config.yaml
num_hidden_layers: 16
n_experts: 32
moe_layers: [2, 4, 6, 8, 10, 12, 14]
routed_scale: 1.5
balance_loss: 0.000287
balance_bias: true
router_bias: true
init_std_router: 0.0332
norm: "layernorm"
tie_word_embeddings: true
optimizer: "muon_variant"
learning_rate: 0.00681
batch_tokens: 65536
max_seq_len: 1024
max_steps: 6336
Below are experts of layer 6 (counted from 0) of a mixture-of-experts language model. Rows are named router (the router's row for the expert) and show model dimensions 0-47. Each number is 50 + 12 x the weight over its row's rms, rounded and kept within 0 to 99.
After each expert's rows: "comes before" lists some tokens at least twice as common just after its tokens as in all text. This comes from a sample of Wikipedia text that the model never trained on. Tokens count by the router's weight.

# expert 27
router:63 66 51 46 58 77 43 57 63 58 36 56 42 55 57 45 40 49 48 45 51 51 60 48 58 48 57 59 44 32 55 29 56 57 37 60 59 33 56 68 49 39 53 38 34 51 53 37
comes before: ", ", "\n", "–", "\n\n", ")", ") "

# expert 12
router:69 63 40 52 53 57 46 63 76 39 39 75 47 58 44 56 62 60 47 42 39 28 44 59 55 46 48 44 49 66 66 32 52 57 55 45 60 33 62 56 39 35 56 39 48 37 33 50
comes before: "- ", "| ", "\n", "\n\n", "be ", "=="

# expert 20
router:70 44 66 52 47 66 27 50 60 47 47 57 43 58 38 50 44 51 40 52 49 50 59 72 34 54 48 46 59 65 58 45 60 62 47 50 62 29 71 51 37 41 39 48 41 63 63 40
comes before: "\n\n", "s ", "\n", "00 ", "000 ", "S"

# expert 16
router:66 64 48 48 46 68 52 57 66 67 44 60 40 46 58 51 59 52 28 50 48 55 34 48 63 49 35 40 48 36 53 24 59 35 58 51 40 44 55 41 39 48 28 73 40 49 48 50
comes before: "| ", "|", "of ", "; ", "–", "medal "

# expert 9
router:38 79 54 41 50 66 42 59 77 63 45 56 35 57 40 35 37 58 33 34 52 40 47 51 67 49 59 67 37 36 50 39 47 59 29 51 44 34 76 69 38 41 53 45 39 61 51 51
comes before: ".", "–", ",", "; ", ") ", ", "

# expert 30
router:40 54 51 69 46 51 57 49 53 45 42 75 49 53 45 47 65 50 33 46 42 37 40 59 75 31 61 42 39 82 27 42 39 47 55 53 55 50 52 45 32 45 62 56 34 51 55 23
comes before: ": ", "the ", "= ", "• ", "N ", "Country"

# expert 31
router:66 57 42 43 40 50 51 68 54 58 50 75 63 37 52 39 64 62 38 63 38 47 53 48 68 62 37 43 50 49 30 43 56 53 72 24 70 32 49 54 38 43 25 37 49 39 58 54
comes before: "| ", "to ", "|", "by ", "in ", "on "

# expert 15
router:60 63 48 44 56 59 34 60 56 53 54 88 61 48 68 46 46 32 39 61 50 33 43 57 46 46 56 43 41 48 41 46 50 52 56 58 42 27 54 49 37 39 52 51 36 49 37 68
comes before: "of ", "and ", "The ", "==", "in ", "In "

# expert 7
router:70 50 55 48 45 55 36 53 47 47 38 48 41 61 53 53 57 38 65 68 31 50 42 71 43 46 48 51 44 62 64 58 52 35 58 49 71 38 71 46 33 42 47 54 14 43 33 36
comes before: ", ", ". ", "ation ", "ing ", "ed", "ed "

# expert 19
router:51 76 66 51 53 63 49 35 62 65 62 71 52 40 45 59 57 45 48 46 39 38 63 64 79 43 44 54 44 59 46 35 45 34 64 36 34 31 42 44 35 50 51 43 38 39 45 61
comes before: "the ", "a ", "his ", "an ", "their ", "her "

# expert 24
router:68 53 59 56 39 60 47 44 41 54 30 37 42 46 27 70 41 59 45 43 59 51 26 44 48 34 41 46 43 56 58 44 57 37 51 34 78 45 78 42 24 51 53 34 26 64 55 52
comes before: "s ", ", ", "'", "-", "t ", "i "

# expert 21
router:59 70 70 51 52 90 48 40 56 60 53 47 39 55 58 61 56 60 64 57 49 30 40 46 55 33 36 30 57 31 41 44 62 56 46 44 67 48 52 58 52 44 58 44 25 53 58 50
comes before: "\n", " ", "0 ", "1", "1 ", "— "

# expert 28
router:59 52 67 51 55 65 43 55 62 73 61 81 40 61 58 56 37 46 33 64 38 61 60 33 52 58 38 29 41 47 52 50 49 45 55 45 72 50 46 48 30 45 36 44 36 40 48 65
comes before: "(", "| ", "and ", "of ", "in ", "was "

# expert 11
router:61 67 71 35 52 64 39 58 45 62 54 86 55 43 38 52 45 38 47 57 55 47 48 49 29 70 27 52 58 61 50 31 29 49 56 42 75 25 55 36 37 44 34 47 47 54 45 65
comes before: "and ", "(", "in ", "of ", "which ", "who "

# expert 29
router:65 54 46 39 36 58 40 61 58 55 33 54 53 69 38 29 52 53 51 35 42 34 48 51 64 40 43 44 61 65 54 51 60 51 52 56 53 45 54 36 37 40 56 54 45 47 35 46
comes before: ", ", ". ", "\n", ".", "'", ": "